Experts of a small language model.
Experts: 32 experts in each of 18 layers, 128 quick GELU neurons an expert, 2 picks a token, a softmax router.
Below are experts of layer 11 (counted from 0) of a mixture-of-experts language model. Rows are named router (the router's row for the expert) and show model dimensions 0-127. Each number is 50 + 12 x the weight over its row's rms, rounded and kept within 0 to 99.
Before each expert's rows: "mostly gets" lists some tokens that are sent to it at least half of the time. This comes from a sample of Wikipedia text that the model never trained on.

# expert 16
mostly gets: "ud", " Cal", " Ed", " Jan", "ev", " Ab"
router:54 36 39 39 54 52 34 35 56 34 55 48 53 26 31 32 44 63 60 51 42 61 53 35 45 26 76 52 39 53 54 62 77 46 68 49 59 50 36 33 36 54 53 51 58 61 49 59 30 63 54 52 58 54 39 28 60 29 40 61 53 56 61 52 63 43 47 41 65 64 69 56 39 35 48 54 56 55 21 35 48 67 43 30 38 61 49 54 43 50 64 76 56 48 58 48 19 55 49 36 41 32 56 76 36 52 74 41 36 55 50 49 45 42 53 54 36 43 41 30 49 43 37 51 38 50 40 58

# expert 20
mostly gets: " cons", " writ", "du", "rib", " Cal", " est"
router:50 55 59 41 38 44 48 58 34 63 51 40 64 29 41 58 63 55 65 28 63 47 51 57 75 53 67 43 43 62 46 40 49 28 45 65 51 41 66 67 52 60 39 31 40 43 43 57 50 69 80 61 45 49 60 53 39 50 41 52 47 57 42 56 66 29 46 50 21 56 62 46 34 46 59 67 45 60 43 46 46 50 28 71 45 30 36 49 42 58 66 48 37 24 57 36 51 32 28 30 46 48 50 38 36 60 58 51 43 43 58 32 55 42 66 44 29 34 50 49 51 39 57 66 65 74 53 54

# expert 28
mostly gets: " he", " He", " it", " she", " they", " She"
router:42 30 59 55 55 36 61 34 44 54 40 48 65 46 69 54 36 32 42 59 53 40 51 52 36 53 61 44 55 55 41 53 51 44 90 64 66 47 59 43 32 69 63 59 30 60 52 80 29 64 42 48 61 65 16 69 61 65 49 21 85 53 47 31 42 42 49 55 44 57 55 64 51 40 44 41 42 58 55 38 57 51 39 46 52 34 53 32 51 66 52 55 52 50 65 51 61 45 32 42 45 62 44 48 64 52 42 43 48 53 47 57 75 43 41 65 45 45 39 51 75 48 40 54 55 57 41 47

# expert 27
mostly gets: "ities", "ulation", "ology", "ition", "ution", "ence"
router:31 39 44 44 55 41 46 84 67 29 40 59 71 53 64 62 34 55 74 28 56 26 53 53 55 66 52 36 51 60 79 53 64 42 71 47 48 60 42 66 40 61 67 49 36 42 40 43 46 57 47 53 46 50 43 57 56 51 41 42 46 60 37 46 33 66 49 57 48 65 67 52 41 61 49 52 38 62 38 39 57 61 35 29 45 55 49 66 36 13 49 58 47 52 45 48 52 65 60 45 54 46 54 50 32 53 78 37 51 37 44 54 28 48 27 44 72 36 48 63 60 44 45 46 51 54 48 40

# expert 18
mostly gets: " part", " com", "199", " spec", "ourn", " cont"
router:56 52 50 42 44 56 49 44 62 58 64 53 47 66 56 52 56 57 70 61 52 47 66 43 54 28 42 47 60 65 54 51 61 59 48 54 58 64 50 53 54 46 47 48 57 44 46 51 44 50 58 49 68 82 36 45 54 35 60 53 62 53 46 51 20 25 42 53 43 55 52 73 33 49 36 38 68 79 47 26 38 50 35 33 29 46 37 65 68 83 43 27 32 53 58 44 57 54 75 62 47 51 16 53 55 37 40 45 65 53 56 57 44 42 52 35 47 53 43 44 48 42 40 42 33 56 73 36

# expert 3
mostly gets: " n", " h", " s", " sh", " w", " g"
router:68 33 53 68 41 51 52 38 53 63 53 54 57 43 38 49 49 54 63 51 51 60 62 44 43 55 44 52 26 64 75 53 65 52 51 74 51 53 69 35 48 45 47 60 54 56 62 59 49 52 53 59 61 53 48 24 38 35 66 46 58 42 50 35 23 36 41 51 64 52 63 28 47 28 38 28 54 55 58 62 30 34 38 36 66 71 48 23 55 69 49 48 47 56 67 44 42 40 41 55 48 52 48 56 45 56 49 48 55 75 59 44 84 39 30 43 54 55 56 41 47 35 29 65 55 66 67 34

# expert 15
mostly gets: " all", " well", " during", " more", " en", " after"
router:54 54 57 39 35 43 32 60 55 53 46 47 57 28 51 73 64 67 50 37 30 38 29 28 50 64 54 34 60 64 32 62 47 51 44 37 57 50 75 37 50 44 42 38 46 56 55 61 63 56 46 46 56 71 34 42 36 28 43 61 49 72 63 64 38 53 34 64 34 60 48 50 47 60 57 20 62 39 36 35 52 79 23 52 36 45 51 29 39 49 31 58 38 47 57 48 53 55 45 58 44 54 46 73 56 40 60 56 59 27 40 58 74 42 43 37 48 57 54 63 44 45 60 56 48 52 56 50

# expert 5
mostly gets: " American", "iginal", " second", " National", "The", "ternational"
router:41 32 53 39 48 41 71 38 46 71 70 50 53 37 61 59 64 48 53 33 47 27 36 57 62 63 45 53 66 56 53 62 47 63 62 39 75 60 56 81 33 47 56 25 50 36 54 62 57 40 26 50 37 53 52 42 66 43 61 80 55 62 56 53 56 51 36 57 59 59 61 58 36 34 53 58 53 56 31 50 46 63 46 41 45 39 49 43 27 51 44 47 21 44 55 44 56 46 55 49 42 52 54 62 48 37 54 38 53 48 50 61 38 62 79 62 39 40 39 59 57 50 77 68 47 60 23 50

# expert 23
mostly gets: " res", " ", " des", " cons", " Res", " Ass"
router:22 57 45 83 47 41 40 65 44 47 30 40 38 58 58 54 52 55 42 70 58 80 30 43 58 72 48 53 39 52 57 52 51 43 41 52 58 47 49 42 59 46 72 44 41 73 58 40 73 44 42 42 54 44 41 39 45 59 49 47 57 28 51 39 50 36 47 50 51 59 33 54 41 39 40 34 41 72 67 43 41 35 40 56 55 78 35 58 70 55 49 75 36 46 36 46 33 48 64 66 37 51 33 56 49 56 55 42 30 40 45 62 73 59 69 62 34 52 29 51 48 49 42 64 49 56 48 44

# expert 0
mostly gets: "\n", " |\n", ".\n\n", "\n\n", ")\n", ".\n"
router:52 59 56 48 48 44 51 73 52 54 47 42 67 46 68 52 62 33 27 50 46 49 40 51 47 44 42 46 44 54 56 66 51 32 51 50 35 39 53 61 42 64 27 59 52 44 63 59 60 57 72 66 54 72 27 64 56 47 60 52 57 60 56 35 69 42 50 39 51 39 43 62 51 47 42 64 55 69 29 54 36 77 47 66 56 39 51 61 45 24 74 53 54 38 56 46 36 54 56 61 54 26 54 47 62 63 66 43 73 33 38 50 41 47 27 28 33 36 29 32 55 44 48 56 60 67 26 51

# expert 29
mostly gets: " found", " used", " known", " made", "arri", " includ"
router:61 59 69 28 38 43 36 43 58 48 55 49 71 19 61 29 54 47 57 32 48 25 37 60 47 27 55 59 44 32 45 68 57 39 54 62 59 24 43 37 75 52 48 39 49 24 52 69 31 61 53 51 59 62 67 43 37 43 53 57 42 71 58 53 46 55 57 57 47 51 52 46 44 41 52 50 68 52 33 66 51 59 65 35 38 45 52 44 72 54 36 43 36 36 49 31 71 37 40 52 46 47 24 67 44 56 55 31 60 63 52 58 39 54 37 48 31 53 47 41 53 41 56 45 36 58 37 50

# expert 26
mostly gets: "stem", " loc", " go", " oper", " show", "ission"
router:52 51 32 53 59 31 41 63 57 71 67 34 66 38 44 49 82 55 60 53 53 44 60 63 43 59 55 46 65 61 55 39 33 60 57 51 44 58 46 52 56 72 43 21 35 30 39 48 63 56 56 53 51 57 56 40 42 58 49 34 33 50 62 52 45 37 22 44 42 58 56 48 48 50 49 45 61 42 51 51 46 55 47 59 33 82 10 58 52 57 44 59 55 54 58 59 39 44 72 26 59 49 63 49 53 64 42 31 30 33 49 38 60 56 38 28 48 48 60 73 42 41 45 33 41 59 42 45

# expert 21
mostly gets: " October", " September", " April", " June", " August", " January"
router:47 40 34 36 35 49 61 63 47 36 49 56 56 70 26 47 67 64 31 66 43 31 48 44 38 30 20 40 32 46 39 64 43 40 51 58 62 50 49 75 39 63 63 56 37 50 31 47 39 32 45 59 54 42 60 49 75 44 39 47 63 65 45 42 53 73 37 57 55 37 58 62 46 47 39 61 58 64 40 62 50 54 57 57 34 54 47 34 42 36 39 71 47 41 59 60 29 28 47 36 59 41 60 64 35 39 49 36 57 34 37 56 42 45 40 47 34 50 60 43 63 37 47 22 35 55 48 53

# expert 30
mostly gets: "ions", "ers", "ents", " they", "ors", "ities"
router:39 72 46 66 41 44 41 51 62 45 42 34 46 36 64 41 30 44 53 52 46 78 41 27 62 39 53 44 40 60 76 62 63 39 37 70 63 46 51 41 48 56 41 37 37 60 59 54 37 41 45 56 48 40 50 39 45 35 46 36 49 57 55 32 35 58 35 51 66 56 29 08 55 48 44 62 59 61 50 96 53 58 51 40 47 68 37 44 40 35 40 39 44 58 56 45 46 37 31 48 47 49 67 46 62 49 51 43 44 48 34 34 59 44 55 29 48 30 45 38 47 48 37 50 61 53 46 55

# expert 31
mostly gets: "í", "ley", "á", "land", "ey", " School"
router:51 47 48 37 47 60 63 41 53 47 60 36 48 45 36 54 59 47 60 50 67 34 51 59 56 49 72 30 30 55 45 41 31 40 55 44 77 16 58 67 37 57 49 28 48 50 34 56 48 55 36 60 50 46 35 47 52 55 38 53 60 62 53 51 66 47 53 42 42 64 54 66 43 35 46 68 52 68 36 44 32 52 55 69 34 19 47 38 41 28 45 46 50 38 48 61 54 34 48 14 48 35 44 74 58 53 66 40 48 59 47 52 44 55 53 72 24 44 37 35 56 41 34 47 47 48 38 61

# expert 4
mostly gets: " Con", "ampionship", " John", "ational", "ious", "areer"
router:47 61 55 34 37 41 46 75 55 33 46 42 38 36 45 50 51 53 50 36 45 52 27 72 53 47 61 35 64 49 53 41 76 61 38 44 54 41 45 57 55 64 68 18 39 51 32 73 42 67 49 58 47 47 20 51 51 45 62 38 51 59 39 55 46 49 42 66 31 54 80 58 47 51 42 29 69 47 38 26 53 45 31 58 15 48 55 62 68 30 59 60 45 53 66 60 52 36 42 46 69 61 50 53 62 60 44 31 37 51 38 56 48 40 58 37 45 37 51 41 44 46 46 54 50 49 49 54

# expert 7
mostly gets: " \"", "===", ".\n\n", "==", " (", " un"
router:49 37 63 57 51 56 47 55 41 52 57 36 47 49 49 50 41 68 52 37 53 42 68 39 48 42 39 60 27 49 65 68 48 56 22 49 55 47 48 50 23 48 52 28 51 51 46 45 29 38 54 51 60 28 43 31 33 52 26 56 50 53 43 59 63 54 53 57 50 40 43 16 43 38 45 54 42 41 45 33 59 55 57 53 54 44 24 56 56 45 27 53 35 44 37 74 68 29 90 45 34 41 36 54 40 43 43 44 29 43 47 47 58 36 58 33 45 55 43 28 55 36 63 63 52 47 64 52

# expert 17
mostly gets: " part", "ember", "stru", " November", " back", "ad"
router:63 39 35 54 43 41 56 56 45 48 43 52 34 31 55 41 60 38 80 45 54 41 51 70 40 39 57 41 63 55 71 57 66 53 43 50 43 51 45 56 40 57 26 42 41 32 47 74 59 60 36 85 50 52 46 29 43 62 62 57 59 59 62 59 26 55 38 45 56 60 58 43 37 55 56 28 78 44 43 37 63 63 38 36 42 56 56 45 36 40 42 42 55 50 66 24 40 38 58 59 47 42 54 60 38 58 72 52 63 27 39 49 37 36 44 59 64 47 38 40 70 39 52 31 41 50 46 64

# expert 25
mostly gets: " co", " col", " inc", " rele", " art", " reg"
router:34 29 66 61 53 34 70 51 38 44 47 49 44 39 40 29 39 67 72 43 46 86 66 51 52 64 59 64 53 63 30 46 68 60 60 39 26 51 53 53 62 44 54 50 54 62 45 50 52 49 77 48 65 62 55 46 46 48 73 64 52 38 52 43 54 38 42 45 61 60 58 67 38 65 55 27 55 44 62 33 30 42 40 67 56 60 57 59 44 63 48 43 31 52 51 49 24 47 69 64 51 45 35 58 35 47 54 61 60 30 44 58 77 43 60 47 47 32 41 47 48 50 50 59 41 66 66 45

# expert 1
mostly gets: " p", " man", " P", " work", "P", "pl"
router:43 57 31 35 42 47 37 62 39 33 47 59 58 38 69 25 79 69 64 67 55 49 58 73 61 47 60 35 60 55 46 71 48 33 68 69 47 43 47 67 51 66 32 47 50 59 33 50 54 59 60 64 70 57 74 52 56 51 46 42 46 31 56 36 22 36 52 53 61 74 47 61 31 60 51 50 50 49 63 52 26 57 44 70 55 48 49 53 61 67 40 54 42 44 53 35 12 37 53 39 55 62 55 62 69 45 60 54 49 52 48 57 34 38 54 52 49 43 41 55 46 48 52 41 39 56 48 49

# expert 14
mostly gets: " was", " is", " has", " as", " with", " have"
router:65 74 40 64 53 39 44 39 60 56 41 39 55 42 60 81 64 65 32 47 62 50 40 50 52 38 47 61 63 44 50 31 44 46 62 64 56 61 52 36 48 54 45 44 26 48 31 51 28 41 29 68 49 48 48 34 33 53 58 46 44 39 49 51 59 53 41 42 73 47 54 29 54 41 44 47 55 33 60 51 53 35 67 72 30 73 39 31 56 33 43 38 54 63 58 83 52 45 53 58 43 43 43 71 37 41 50 50 45 71 61 54 65 50 37 44 52 64 62 41 52 39 36 61 65 73 54 59

# expert 19
mostly gets: "ri", "ra", "rom", " De", "u", " in"
router:28 50 34 60 51 24 55 55 55 36 64 43 52 35 50 36 44 37 43 40 45 52 40 78 36 51 51 13 63 53 35 46 48 59 40 32 48 26 50 46 40 53 53 60 56 66 45 63 45 42 65 42 50 42 45 67 36 50 47 68 49 58 61 37 36 62 59 36 47 57 67 49 55 42 40 44 51 33 48 52 49 53 54 45 56 56 49 40 48 35 29 34 50 57 62 65 47 38 74 44 65 51 40 53 62 70 59 35 41 51 45 41 85 59 17 67 44 39 38 41 44 42 57 41 43 47 54 24

# expert 24
mostly gets: " reg", " Reg", " Ch", "eg", " ch", " And"
router:32 48 58 62 54 51 45 59 63 26 64 57 49 55 36 19 57 54 46 76 53 71 61 44 38 31 49 27 54 52 70 62 63 56 50 51 41 46 52 59 52 53 29 54 62 69 33 47 57 52 63 50 66 51 63 40 54 38 32 36 73 38 58 61 65 37 62 56 38 59 60 78 43 51 42 52 62 48 55 30 59 51 38 34 32 57 26 35 55 63 42 46 37 54 59 41 28 61 55 50 60 29 52 58 51 65 56 66 52 58 45 44 36 36 48 51 39 33 28 42 49 47 33 56 34 62 57 43